config = dict(
    d_model=160,
    n_experts=80,
    router_score='sigmoid',
    balance_bias=True,
    n_groups=8,
    init_std_router=0.017,
    norm='rmsnorm',
    lr=0.0099,
    beta1=0.95,
    batch_tokens=[131072, 262144, 393216],
    seq_len=512,
    train_tokens=808300000,
    dataset='wikipedia_en',
)
Below are experts of layer 4 (counted from 0) of a mixture-of-experts language model. Rows are named router (the router's row for the expert), down (a neuron's output weights, with its number) and show model dimensions 0-159. Each number is 128 + 24 x the weight over its row's rms, rounded and kept within 0 to 255. Numbers have three digits each.
After each expert's rows: "comes before" lists some tokens at least twice as common just after its tokens as in all text. This comes from a sample of Wikipedia text that the model never trained on. Tokens count by the router's weight.

# expert 58
router:168109135134124144079143082149147128133120109136165114120114120136163113162135151130149133106132106087131141148113104120125140148096111141119150096134164116154113107154072135067115131153118093113184157138135123144139155099155160140131146103121094142154096126084169087153131123161108130138091119158113137175190155109138124151109085147152141119161112158141115091143109111155157124111121134114142125078167141093122140169148096111160115097123130145152141101146172094124128112126105124
down0:150127140099162160140110137160074117144135117157098115123173118138144141128089174089118149144160137117121070141128122124147099104134143165117156179151151149135112133139106116133130157062074109116165140176136105149137135122102135149130095123133155081122152110130118153152129085115174149112114110132104121104138135062130152142133123114126118136111145152117169104122147139114150090138138159144141159088106169161105147167131115161122134115146116166102118144141085153125159095136122142
down1:142093111122168127092157129083110100130107130128166120103131167189083136119114127111159130127124093155159072099138136182152134147130143091173117123126175147105133117122093173129144138102152146135134138120132125102130138097133167131093153149105158109126102136100138163130139139112165094134164110125095171068136111127149127107167119163154146133097141133145152096110172095097128141110117065097155110155130158112140132101143121143112144144163148097141134119128129135149120131153128127
down2:103132146164124081101146118136128122133096137096130081124121097069148122101129120155144141117070130145108174120128097105143126115144131158145056144151144117110134213132124129111180110142126146081135149148181139121125119133161138134138129133104112170070165125098151163124095131145134121164123101144110139138173113130114128159135124128149122136092080113127144116152114092124135142142157157100120129158116112111091156115107116131118131118173127154154126159136149097137121093126109143
down3:081109181063154132109106139141177118099128090158147086146112070139169163148121133163094125117118097128122123112139120163111120117162136143136135119139161119128175113130116117113126139134143165113127126147117085088118123128077105134130124147089118113152098177134133080143081122150135146115122157125122122131147111122135078145134083106141129095154137160134117111119155155121141111139143120097127155124169147103128165095127163092157134144134131171119120162163157125108134123124154077
down4:112131143157135098108142119148114145123175140130092165081159138184129118112192133131134110142122102171089133116132120136174161102118097130138130120134098160098115099120091103116128154162106119118102120114113134127127131141154150130154146156136158093118123148093129087146132135083132114157137150132110098067107130122105117119130149150150113136114124096136142136150110168133132160149134097124127167088114103148139174154067136155113152108092088134138142164098153113176107130147075118
down5:148094123085083118132114145149084125134105132125140098141137098128112125126101151143120153137157138124121122128146101144121178160108112097121138142136127096117116143152147138145114129151133135123149135121119124119152096134139144120130147142115089175118132188129115153123140198130125125161160122093130089055119114136160100150168170100103112124133188115193126128137150114115145150133134157094110101170155137112181162135134155127146141090136132144152114100133135184083178132129143121
down6:095154140120169089110126157113129097146126129130132125139094137165142100092189128077143145091111122118173170127103134149095110108181084140145125132110123122136138177128150142100131137140142144117147120155102111122133099103130118108147119121068089159122115107132121165102135089153122077134130125086125102111132078097161109131096127101150089143137099085102106127142133147150130116106147163091107139164121100133128097114110129135125137120128162141069110150157109098119172123144123104
down7:126088136111138141105143105125131082127145111167103147123091077138182111148128121140121137165151132132138174110165201156099126137134149102129100144157174128094148115092116120146116096113102145085142131149130102088127120100110095145121126117159148135166077124116151135144122150143147144127152204144135118124129077150110115109114158138105138102080119151109148107132128100148128177113126115136103136120105159092088165151105145135137105138121126103141152097120145109133129162108108102
down8:145156165133152102098136141137099117123138142116123098084148129138093122172106137142103104115141113160142084135097111083139112137112123199137140127153131124158115108109067139122134092143135145096134099127075108088109148088111136107116166122105114156162096096112152121154104102106120139126112087132101128124169162129108109118137169131107101156122096143130119129152101105129127132122129108092093144172127152164134154131151124159130139112106162114113166091136192092172144127158121116
down9:132128159099077110110173150108118113121101143106156084151121128152143153121099102172102118123112169125129126110128094112107137111130102179103151126141100119132148115135174111123146145144111114116139099141120107141111120134114113104115128143163119105119186099116093096104128153127140141121185066094150082151107103100171129158137083127090131110133134088095136143173122105118107132151096131106126147131152133057145116110125110094148115066135114091107111134140158148142136139111139125
down10:120173122101095180153172129098152090117093092099143144123148104129121076115126191116142176107105156174094104156064117128108154103156142135133112139143131089141139149142096155141128126137100136117170117166147109133157114124119109165132147146115190125140135122112101122131125125155135130149106142126123152124142114166124103130133117100109131135149132172101119138121140078156127138190134140132134132114150126169158170133137106115126154147127165110114129150133113195156110118119113148
down11:132111120142156142114156111128140151119123165128132152159165108116106116144152144072108141131134160175081161129148107097103122118172135128127134158138136137124102080146119153128090143167124117153124121140082106093152117137098099112160140078150118082176098111156118153132139109154125173126119114092161093116135113106122108098136157098127149104157133122167111127138160157179129131153134131161104091149104128180123126122131136154124099149144114128126082108078136134099095112121122074
down12:118164163123141143159129121129136094141106091120103091135156128119156129132104093115120117133155109118081140168130148083169144090179123113101109150164155129095090073126145126150161153088145144144127123098145103133172130116075128127129105162134163135057138122111142158077113106150163111149136123111120127156125124117100127127161121154116116123145113109109147133132104116140118112126123121131085104123094135160108126138133151176103134148109137160137165113138136153067143110181134086
comes before: "1", "2", "0", "3", "9", "4"

# expert 3
router:134093109178110124095132132167142116135147107177155071133124123129173109104112157132138111140153102089099143143100093150140107112117130097116129086115145110143095108141086133134091137129139164132164145093162122146117149117152098138146087088144138087155132142116103091093130084131115100165109077128132127170149120134172125162121137136120162141165125136150143108132110117198134115128125149169124151139149125116166122143105144140151156108134119134091117113130136133077089100156156134
down0:135130081108100111096077096129136124164103148131090100177152119148127094094093155106140086142143166143128139146103121109113104122163123126162151137130116121096136096140153157119098143143082104147091130108144127095129131135147127114088161142140138143112127155147122133109155113116140110168163114129136115103112130119093119114148145134132135143129077119118136139138147118156120138115125172090118107095157144138094086126185149148117178086055113134135130135137088158115144099175169145
down1:176119121159174153137106154124148110143103121129138154129188140156131107140107143078133171155179125123125103134153193120111140117141103083123145128105138101121124112133136132154175128078107163157093092153143146138180126111151100112123120176115157131127126155133139172123163127098136099100124094147103109115146142118112086087119129090092148121101177122127132102130114121132100132141106111111148123171114147131137117154156143138088124159147130113161120155100155128137121164121131081
down2:165107137079160166099179145118130132097158132086130117110097148156148141112106117148097129147138146090158123140112151147156091160163154104120121116111142131154106089113084143115143157142139127140149172104111131112148138104140123131122128126118130103154162168140125107115120061128109099146107112117133135212140127178151145132144144149135132135124114141132122098129161107140077091058146111126133149138134124129139149069115123172109149105089160139121108138093116133129116150111134146
down3:166148177087101095149121136139144161112127135126140145111164151120108118168129130104122121154152095119153109097136158088113103137104108130133102146134125119078121121108162127145120104115193152139106109122079151154119119110145131157128106119128102134125120123142139156149138147074123139151144140115136093070169154110121136093134153138095111130123096189113121150164127147148111099135106122095101121144135114131150160134177138153142130096181139148128189108159130135161113090111097082
down4:156152162159106130111158142130141098169155144119138136117126131153084107141160114153141123173127144130114122122130063084129161147125114099148122159135165131153120146167187149178126114157120123106157165122125151108113122130152144073172124142135126182174150125083096131092125146133136102100132119121140131135146123129128156116151132075145113131140092127061134145118172129141126099147152099140117095113166107106157112138115114126091149159113108137149156147143146124138130129171161156
down5:133111115123123105124110151121116087139104094149170135175136078134139124131142113102138096189106119109138139072114119143142114175113137068123121150149119101085129134130147165169146117153125132145142127137076109160109127158140188119147151119110135085124114141106092135131145107128091128119173147169165176089114118132161153126125124098147160098132116127147114124115136136091166145120087110133158126141177132127172133098150147137162155134107135125130120133132161130094143116162085144
down6:148134144134130111110106094128127138094125146123174123141146128105151103116122148133146110137126097134083126150091129122156084124091117102142157132178115124148140159119083108116112153145163054087114144115103126123134124144141114148142074096167173121109108114153097093126141112118139157118146108157109142153170142088116162171137121184077122101130110123169120140171139156138108132129100131103106149147125172100139133104122129129137111130153151163126190111118170126123164157113137116
down7:119193125149086107131151109105144143089117113100136120125114125158113132132130123151102177108131159116114121122147121131088138159111144104119128129119120125162150108119156126124123116127141130151149144132079134167168123148098156145192145144115157098143147099116139151122112130099092112187076119110118058133133115149166111175142093133114111130124168187126138127110170143151164126143091119122123163132153163107142140122101106119109143087142078126150114142106081109138130120091137148
down8:124143138140143122136091125139151113118142117153135099167106163106114155141113103136119087163080144103134133113104133149145130129138136128115137168122118149130108179140140123153148157144144146118084139081141103124128163126092086112131131195158104128109103104173110132124106128154137130117151113128161127060083146138104082129143155137145140110155115144115137120148106108145132117079153148156119103072072106118143158121149094097129105099155125092106176104134093126120114145173159120
down9:103142134137108115120094166103153128113131111125130160155134103077098137172172126142117094122118128135111109139164136107167146138146123114133103164115108146117109126146151112101105141089129088096116116085161128164131133166123073143131133169152142089172101112143117136143166146155115124136115116109122133130115110091127155128151147126204146131129085106159112137126129129150157098108081107090136127169083138090146146158105151142126105106145171125135128114142104149150133139101057140
down10:149139107113107145133115140166120104155097135105140116126122154164090162144127122157088115102137120123133177101075131139124122106140093133152124168083121098120093143118095139167155133119109082123133129106096099142146079158112149129091164172078131107099136113164088139117120144142132147163137152119148115170146127095123138137119136115143175112109123114126179167137121140137126098118123154144155146119080153091169119138114116110107102113144139115163138171077140167106112127132121080
down11:163117099155133120140139167104099117154123125094103145154145118159127074099135153147120121086135139138155144140127142116111164158124120140138165042139169153143148103102131140132108127109158117101122138118109099149117155108130118165137150136101193145146169122090115127103134114128137152120092140092121136128148142121120125112169153117092104155159142137114111105166159128124109152108113118121153121089142116164109122108147103219140127119097169101167121147089145144102150143129108126
down12:165158125154136081126112179134143136128078091146194144158164161168096138117105128149170129130164171183116162105125131135143129156150099108132105112101113117151150134107114077132107111121116112124121111173115135118172118140135132084157074093098121091123152100159141145118139122112147136083124153140142114149157112131157084105107089145140134124177109136114138131132128134150129108097148146121179154164149129116132148149106129131147115162083155119111141120118137161110124141128111125
comes before: " of", " to", " in", " by", ",", " for"

# expert 77
router:149146121132139127090141157170143152102106062141128090143141143148118138154125110152158111115130108129112147137106105096134127171132100126142117149115155119124135147124137137098094170102128105136133144109157112123157121100150099171166154151144144087111144092132127091171138124128178127147098126174126103212134141129131135128110096089101161125176140161111081122116129137165108128103142138119174151124127117114171161186146082129149144129141122166121115128111147115108128087119117141
down0:105152100151128158126112062114089141125121147124155154119124140114123131100113094141139101158074156162116120110096148131113164181105148156102132060142083116161138119139093107116129164169170160130122141097162119101115112116150131148166128132125147118147119127123143109106113089172140113138127122102115125147124112122119123146143137148138108099120105103174136116167141124108121163136112149088126173149098137141129110122154125170184153145160182135100149080136118112100147128097118116
down1:097149113115103114094175118132091083141135107134173108099173100096121074158117122142115130123148115122132138115091110123116120174133120100134113166128137079107129121106137129162137143175092152159130168170144138128124112126148164137138129132131133100135179123129124122114121107089125177149129169081140104090109137174149144128147098100128160136122115092119106144181150136126154112148125144119115099116122159076133170175121168105158157127135122136133126142124119134133112144114097067
down2:128138104106165103109091179137131146098126139131146118112134153128113137151145126129129131115129126114111181128128152123166128143157120131129111138138105098137101123106100120150101153124093141112129136121115126101132106145174137146139126113054138058112067111104121158093120148182163096110181133148115169141099148138141083137163104135112092120139142137187179141105139109136112098149130118118120118166173114145160192161128107125123113084130158095141134119125120141133130100127126105
down3:148144108117177175138163074127158136119105128113138122136098109088145141113104091161124075146121153136191093127174122142088100140142114159125127096106117126127118143133081103145135112090099149137160133144162129145120149129116129115162085120179147122131175135150126123136119107128116151129134119133178149140110106129137134128123141120114098144117086152096117168127104169162126099090139151123120143106120131127142128128156106160144137124114107162133159199089165128075103113150144141
down4:107140120155149122147115149139130113119121140129135106145121145140093107138115199152112100156128148170137126117138119122113118133104148165110156127104161120120145134158165130103119148140122101137116117111114107142090101141118074159125138125172126140181162135135110130118148090123084136157131134121107187112139128128119137095195144080088145120186121104107152102098118167119111106151131140189156152156132133075104115151167103142118093114170095097119145132106151122132097158108109142
down5:124148160140156155127110080104108112154098126128168123130142143111157140129132103122113084144130159088052122120124100126128145118078150162128120111148128174145108106142117147116112153133132138118112147117158160128102120167130087084073109125144111169112092124120138136126087125126101145090102110097151105068103155118151130114095145102141097127132144125150138114165129106110096138130140095144136140144129133177116097124121140075114152105176139111143140066108108097127133140103166111
down6:136135135110164104109109087129125071160121127166156110125170120145144130099130109128122125153177114076129159134101118170056187112144103130130094136160097104160099124111124124153106097143103146111127100183114137118118122125112129101075143107146138152131100092146153162115155123107115132123128129135102116088097124092110107070170104120138162126129100147143139147156138143118138108132122138156092130147109145174136136121121162149161138097137133172104148093133123102111147122161135138
down7:131142101113158135113167130147160110104097095128106148134127128130105133111155121168096118111159192112146117116107103107164147122120130155116113170131118091110148130138167161121153118128125142100125170155167133152122133139076194147142107172121165131099081166117105159093153141175103125137111098117099123144076123131132124126090148111090114101068112143163141094147137136146111125110138136139134128183150099159103146142118101114085132134150122106100159149136143139133144143137108142
down8:093117157109131108130124132088114123142119139133102097116124109107140108131138150135134103142151142104130141156164114113080154171098128098098145172114089108109174112130125141103113131099174117099120103173116078165137134143152141166159153119117110126102170140141108110122133165099147142143137164118136124174136138141170118124184094178101120140111102131151074153146123168118080115144118128128128102145183126115145133123113115153143104123119189102100112146083155132093142138125100129
down9:129186123143117175097116144122115100084099121158108163127124145081098110140091137124137088174180136112098092092095134123146145078119183179140096134139140141096110118144139126106129125135111120149151106136134103137091076146109092119138101116121114135150115119088131121106123087122103102139123124069096113113103137156136130111115151090148109128124105198156111100147147125115098120135129116139136161165133136147123118168108111112122109130136176125095120096155122139108142103112145147
down10:142079133092145144117129127118179122104138143127106116127113101153167144102120140162137172145120090154163156129136133137159151116131129146131157098154175138143132102140080189101152130154180113089156141119121111095124120149113149149142111109101130122112114178168163185131109117144146160087112101131126126133112123148150136167145150132131137123142129091122133144130139183163138126061147135137116125114123140099078124104099177107147158114135117133171107155120154159129151150134131099
down11:125135124126093137093114138142087079156137152104139120161137121109101134129104114155113137095092134161115116134130129120118123129110107093158137133186107132147146118147124161133144139087131121129113097167128157132134145109133123128154114120129143157095103139094121211153120135094080102119103113138118151149091168114128124112109106130098113107121120154118175130174133127118133171067153152145085134149140121130125108104132105165097129150143130039136113137174088117132147095133094141
down12:112156127061107164119145070099125148130098156100132153112116109121181110105149116088117156174116110156106116141117076126122136124133115108114153142132167172120116094089112119141110150150157162141114137137127126194085136128135108110105132154160129107106099131134140119174118110116107108133098123124183133163151133148126102122114123126151118187158114135139080131145110121125152094168086092142115133099132121151119118168142139149104137141107173129159146140123079120141146126135153110
comes before: "-", ":", "|", "=", " •", " Born"

# expert 52
router:179113135141124158094137095154124121149112096115137116122091112162145116168133131122132126083135118096136149169125136133100132139096116131117160111140132120146096095138073152063122141149113111121167143090129108145140138105128153146127156084112094139143111144096156097136151115142100128146097133159089150182204155111139117138111108155158130130127110134145141077123127123143154103105123144083139136058153120114127138175139098131179121110122131131117144108146180108098126109123116125
down0:125155125122151113150072169120146108148109138138127133113109116123112123151116083144112159110179109142099136142142146133093098131151161113191123128096136112156132086125126127125156089153096085127155137118126137138127151123130135102112087160153075091160150148062119111135163113095116112124108150116141168176118111124153147147112131096095147139124127140131111137132065139133129127146100177163131082084159136136136115149112123169126090158150116152157112123129139145116106111115177123
down1:140150101125117138131151110134155136126170131142139108102138142165129161146109123118094118105139135158090128119139104133128059188137126112138142082089139142126151115126109176097113167100111083123135151148157132165190150110102162125156115087132113093146118142134097118120122138143160134135159133106184123126159145145092157129096152152134152117098136103107119138115124076149110089133103126151129110114094159134077113154123108116110164160132144131176136133136088128148107172141116165
down2:140159150139135103050166157161115132147114139083158168127096112138150149137135132114126118132093144085133135143104085086124115138122156133135078155127140137146137161126134095139121114181137114129121141142147126140128133118126109179132142162135125158115115150116121078142110149087153132117130126168154126066148141144136176117150151092152158143183142105171127144141125161129143135118146110127137144111098155129107108092116107107178129157133105135127144135094170070107139142144095154
down3:123138127090116152125153117124134153109137088115142144099136156121109119089134094148159113147143129125097160123117141128146139155126132156149156138109106152115141127107144123137129161145128129140119131106086102090151129155139159123132158153088107132149120120112101165105156089132159106167103164158068100102119130156118140139110086095121126112126169104178115147105149132068105137125142096120165143126137116167133080174161139131132133112150161196119156133077118113128182132073115136
down4:127126073112144134141119136121148082108136096094069129139104137138139151118122174089133168141133108101132108097147118106123135131090149128114158146108110144176126164117110119093129129139114135119160104147114108096132104177130125138128128111116091129112139101104145099113115140149133127145144103091153154092134127094112099080104120150138142131085103114135094115137122125115154078088130154121144106141088140125184080068115117108080100146121095112169170104125140104131160085109148118
down5:129108119095157100122097142139143150131121141144142146124146107136133118138120134119104140093094118111173109125130072138124140112153090157156124152194154150110152137098174143130090115141146113106104134129093092094119161118100143102123089165148074091125120115174099135095143138136122145129134140121138087154107142087121123131125087132144156130109127147133161099112106126147112162139122160153129140179115145140159171092132129092151165123147127135097122119087124110059099170161152145
down6:090112082113196184167125154142154182147145137115117161101133080124121085149148165115111160119136121131157112165142166107119150130156140153138123122100141142102129136132120126141111101091147165162095149120123137129136118076134117158129138099168133123137141108163095116150072165098128081140123132093122159128149135116100118126118144126163123106104094137136129154113195119145124136120124148147122121104102141166134166129141127092067155172124138118116144113128121107120126095126115121
down7:097109127121188132150157146088145136113159148135165123163095121091135119067114142114114164143105154133091161140092080095155103073129154141124085132117153156116106135151136146144150128116114130100159067128066165104154126104077123137131092107110114121134133175074147164148150126150106121121093167134145121130142144156107120119164126120149143169118150134134128113118108133131120145115158115102128116157103109131119107172123121119110140144130099077130114135128125135123167101106141132
down8:151125149114082123174148100150114102057148134124105103153132167129145150139146144124140119159150153146176125150119113150131168102134104159125138113102093139143147107153089140135124134120127103138149142168101150122087080111126136088124116147076098160111159122153138120115131096133129155096144128121085107162136159113092107137108119130133168105135086116125132110104150130135062091158104136142132164098122156107171109102111147150114130114085109171110097121110102095136161123144137139
down9:128168166128137133125117154124156146156127105129136110139136152140149128139077114120075121100164132137163126138159125150124102148175096194116108115148138126111117102097152166094096125122120133093135125105162140127117107118116112150141111188130115131163123162131160127094118113146165128130129072114140140183106130106123152105138110106131109079107114140101133135107125123135150147122156120208103102102129141167167087127116101142104142114144158154087127096136104103113138134176144097
down10:124134103086136133164101108104125166106103094137147108106117147113113128157156157131091118159133124118080150104158182118153146133143107127118168169135136138081143142137100162110114155076105162136105092131119133108140109137101126124122115105121108145132109126139092141085113142118125125143147114068132161151144124134058094125109107133126148132102153139185118120124116107126113102119167135097119109087117155136073079162138082124117103097128147116138166149148162150117157093103131126
down11:125156114132112075154130120146104118171149159062112118157149114080116160162162127150137110120134094098154156119094155126081150118085119163137147091117105097151115143121139135117174102130141128151092133122120111139122169110118154114107173099120139105178110104130111106120109129099142126115136120085137134147144095098103085136125107078112117093137099151094111159099145107109153154121162096148146120074098123131136138160121136116133078123112137109150120091151109110137089127106139124
down12:120113098104176106199136163094138136137149082156133152123136149148161143147116155147137126156167139105153105161113132164116176164144096150136117103109115133067123150119115117131135132102124155124129133099117143122131108092137141129111136111102064134139064124160151100139116174120108132098170127142124116124159087124146110141172152116167099122078145112077105109111139132115135131160114109102122100083141140118135128105162165142111154121131116115178117104153135127136141130116156109
comes before: "1", "2", "0", "9", "3", "4"

# expert 79
router:154152131143118128104121146158151144118128058173131079145116142133145106148121116129162124121113136151107149128110088092159099165153116132125122146117148132143148135135134133136106142130150130145112118133153082116162108117115112129148161147168130066098162122130129065178115133123159152151119126177105135227155154149146115127120098115103141119147128145138125139100143145150102098096099142131133143096100116088152157192162094133151135144152138150124114144133154119101131134130104127
down0:164136165132109103155133088145110135113137144108133185121143113134127103107156088129102133084049108079095132152065137154130120111097171138135129137131148133141135171151132095109169133127166155091133144128125118081130119135171154113133155154085123183099099142127146112114145156124147129113114164122128122131087120128106087140124159120136135121164109085139107121128155109139143130085105157114157140148091127097106144137146141170120115109102110157139165133091132151128137152102134138
down1:128133177136112166170085140146121156181105134131178120117158133142120101152098155144109121168066105116138138147121124111159111182142158129106164119159122139169129080169126127196100160101113127130122129097160117147132149146105139121118130137138133084132167113150130126121152109122108129140129151131097123126112111141137150154149141124128125177155142124140088179117149102143081165139094129159148136127127120109104136139110180095117100124116132111165146103115091152133159141117158094
down2:193121152128156132177150150136133123102099115148086144087141118150102095167103188128155109144147136103127125144106108106132108142105157126125146172075150107115090086120154075143105118125131160146123166083145153149164125128121135127132141145145187185098094179137122117102140106121131156132129150139141129175131153132104155136114108138116097142138113098123166142121104143131124117121128118159145125138141127085154153169170108109099110147123136150133141160129113146118146148095163128
down3:157111149111096079110127089120104145137111113133101132152104164139144134118154131110140131139110148131124116132080128133132180151128100148069155153132112078142127138146126079127134162170135097119131136078087145158097157172144131160130068108182136149111118154092101089164128139114130158115148082133169117150122116149165113140125103128129123130154110139156088122132092128176144135129127104166165112105131097132096142110131110159124113099145102115139177148143147160120135147136140114
down4:116112101135096118135098065141148085134125143091117175140149124108173144119171131110127169133113154141138150136132112112082110081118156151098097175133144157097150112118117126138098113099139094104127133201166132135130131149138144156153116126143105112153127151161105126140113174140110115134136125119124165115116142104123134112177123143134184132155164110078108114126118123136127122181112114132122113098116142115090146156110114092103134145125157135140114126100123116094114079069147095
down5:081128124127123150118104129131165097111081158072122103124135184155161158099128140131121129134114131152137136166106155162122113104146111142101128124139089093113127120117055131110135110072148158115142121104142146187157120112137124149126139146150160154087128083110118111148121150190156128112128113150150135184128087099136150124133165144116139087131115129068127102105118136160108110118152086133136136106140159139142154130121081136108126140151118122122152152122118135096134167155113137
down6:103160078108110102047156096103139127079140099180107119128132155156158141139111096124125176138122142120130112127136125116137138084138102112148156121185152167146149143136147152097140160126132129102142093159121133107148117142117180084099093113101123111157138122106113089124154144115152134144136129104142111101091141114128114185127080103142110131162164143154132137081175130120155122126140117092142113106087115129121132124141124131131131132128126103149095084146123154120102131135159166
down7:136110121120108103198127133090094156128115139110120124190100124179149163123132124112141132126149134096133166078176140141132123121143110077152133133093151150132102125099135144129107150122184114131071122144132149122121084135125128096116093152139138102171138130167131107113083118156075111129128151108124106113148135118130096098113121106125113120124112158081096170096133109091115126144115122125100106122099103084091140113098152111139123113137135131100159101148133172114096101090136141
down8:158093146107106127104157160148167162099131150115121144158110121105117126101122132120135138117110130133105119121160103155165152079116116094089091124126169132095158101118120156129132108159119139112149074102125085104114169123130160124131139149113119095133088094109110113124147104133128125157142114131139114201181124108184124127141094155152134129155122168126124128095095185117130107137143145145128144124161123085127099142118106165108155133138152144079140201128125140113128124103150149
down9:155127126104160114144160172103167135149126113109136101114069116128133129118120140093068108141178166150138149161153132108141137135130124135123106165110142089142102158123139083178153116142115137143112138163110187138153076113154138138110137107146141116131121128144124107104125163127141149145089165158115122194087082143103120117120149152119160134086077130125131116113151142139106119166086153143105138127142149125124157104120143108142123140104127098156084156125115120128127073111098124
down10:125151091123162106128115109125130118172122159118096165074156117106175097144081110086106135157147100134108168138170128129106152127134132111132122152124125129147136107092150124141096152099159137119115119124127139113105094137112147105136152119123159163150139091098119153126123108149097119136080152052131122123173147089119162133130148171164134156116142106132084131128078142174161139177170094133150142143151160143111147127145129124132148114107157128170109118142159137139162117155135121
down11:103069131141129108134144160092114124105128094115140114105134101129077109148106111101111099144170098118141120133125113103133085119131184133152104118110110154111098135127101112126100122070128149146132158135128119122135157130118120127114151123150141099138096118141128163093147084133079113139121112111132106122122141119122116137132092125158120094181187121089083130123141104134115159120099180172168115089148142079152122119120109118112110146138094119125183117132099149066117165152117125
down12:132107100110108122099099128160179155105091123144119157129128150096088137142081168120132094090123179095150136147070129135122111180133138107138122184124151089146135156120136138131116150103127120085146116121121163090132125163133152133118167132113124135146128125126099132134157157121146140108094134098127161122089120128139134096102135133126128129131150106129140100132114137133139113098116155162147113145113141093125079081113102095104088092103134108108125204110122116113100182093127159
comes before: ":", "-", " ", "=", " •", "=="

# expert 71
router:157147121148092103133130147160124103111138100166130063132135133135154110157113109103174101130108121145108163130100074103126137133118116133102106157139149111119114131135130129134086169135133140172117101115165119124131120105102141135154148131142102084114150143135137053156124121123150148133113134169120147232147134126127110125102096117097169162151136157134088135101115131160129094116085134142142135127120100121166136164150082118158123128127120135143100131142114114068120130131115120
down0:096160126156143141123091116117111122110095147127120151171137143127130188076105135099104112098164139109155151086191137153150159171145130138149110104100118125150107082091076131148092160166140107111111153110141187110083123142137119084104113130126119126134122156163185167115114092135109151133133130107118150107113147138126084139147147126130131121118103117097126120129139112095137138164156096117115116122108145170126115162132155105139157118116102166114128111108112087154143146125138158
down1:129107104115099082116129140141110138153140165130134121131073107177163150140123146130158110116085118111161130127185131098080136102124159125155112122105126109081164144143112105165144154126124191103088151136118155130168149109102166118136116118098085140160161101126111121093111121137128132169172181102139124149128154108099112123115106121138119124078111111111146111114107125136121095123105150127132089062125157104133093108142101138136166105107120151103108115138161120139106119121101139
down2:156117126122147157135129116135125111133067131143127165143091147130204120136167116142113152100128124096147150152108103133118158165117187138148129126126112135140084144150144129100105152153147156102148131150111124139126141094126124128111157126086165138122145126084109147130100130092127051091189141154124097138186108078154091106134128124129138111096140116128144140142140151088160125103107163130142108154126131128164112140148154146135101184136125139098142085129111123139153121134142151
down3:118103111156132089153126112081123137199176104140101132096102157111110157114151117079120111130144177157136110159155160118144108121151101122142137157158105145124147109159111123162124156131125097159123121124134139148144140099102111123116144149129145163167173122108100115157170120095107146163139096127119142100137097109111098128109149114160097167116124145113156179086065124144108133167134139175165157134094125112127118116131109098099145103106125127144137117126153165108100125134156146
down4:153094156131129146159122113142161148112156144134118114118174113111109131158129138106136107154108164126114125148096138123131118096131105115092136121145110124147108090128131123105140089199133145172116099064116078156123127123140107089153149156178144118135087143156121102186155118114094114143119060153138122110129157112114124132130125110111048151122103121068101142138117135152120141117143146148142122118179086168142135145131107110122162115108138108120138131109132116168136158143129127
down5:134133135100149135112142133146099130141133119108110131077132103102129126102124161092124114136146120102106128134154136136153144111107134118146154083103119155118095148128122189130126144114120131149144125103125124141168161103162130147121083102114157108164123141085088175127085149118149115103164106164121107099108103132128108115090187138118140174112113128154104129128150101129138094147137161084112103158140116147151128167153144132135146174135113144183141137181209118120112097139096152
down6:105115101162129133135150114119122087096077097140097114172092163102128137094104152130154115155124116143163156154115140119129173102123149150138121132133142134135116150128122109163150138171131088145161116162102143117115145207121150142118105116133099153122127148141105111142090135141161157179130123139101129122143159131128094130145104115175125138127128167075112125149133148163089126151199137119183128133122113103150146088110110133129118127082085107157120133148128176127102135120108130
down7:109141145120119107123158123138094179119124089096125114158101178169099108119102109097131144122129141110126101155143107107158153167182145140143134112153133130130107107171116117137131116118142142138109070146153135103134111130149108154130136146157127124137079114134156208131157127152096114073086148168119146148119097142126160142174111154153112129138165142093124105132118123133096161151111136146122152126137115159095156130140088138128068121092146130117115174130113144149143166134137090
down8:146121158128119148157121109124112071146125152105174113133113117145108130139066136145147125121116117157137085071138137131138090165129126095081153126112134118107144132117121105128099089094121130165059098073177194114119164163163139142072107147117119149149121182102141134076116131152146137122143100106108119115137127150152130105161121100129141112112108105130092139142130120133110120119130145152127097151110104149170116120133107147113138151112129138118185130115095119129132133131132085
down9:130197072157130169129134114137095137146158093148155119142132169152157078094113095137146127102115096163128103106140159100150183124116109109159124121081194166122141110151175109131105156113140100141116140140096130107138153129153110093119081106099085127139135106080143105137127131151123105151124120071108086144159145131133107094137135104125098103158138146126107141094152128108105129136096091130104129129132139183117135136151142134151118150138146132124122130113157110139134128103129130
down10:111140127148122113107139133113132124118162117101171111096140106139152082160115161119114081096145120147106142133197124159117094119161139102094126160084144123096115130151154120130148130115124136177132106108204099166101138106128115137144131096130113078121154133142128111144100106089111129138103155152148143178133138126104147165107116138090159119167117127078123145125117133137191078154171153136127093125106087136128174124108139131110132148113130126085103132112123131101124125137124154
down11:124153102148101160115130114172087137112116149122106126120119148139169141107141109130122104128181147163144144122094105111077180126088126149084068124102167134137136127099156098117150100156126122130134173124133158112141110124154116160078160133101091126104162137146147103151108173125176146129089134145153117171085109104134142126099160122108159112147103139108127088139119108139109120118154138136125127145110120107139136117104070131110127150106112157095126109097126077113142105168148114
down12:139145118164133098106144139135116116150088122129155145173127108124097137175155116094139134139110163147099117107108143144122120099099084159161144193116086079116098177106079101143131130136136122114152156108106144154170136144177106136119099090075164105120113137148113146114102106127147163088123119125111108056136153120113102148128127089087146132117131121139132142111116125120163119149112161135125122127112107075157137159113129091127161111133130129119161131127144141153098134092150141
comes before: ":", "==", " of", " ==", "=", "==="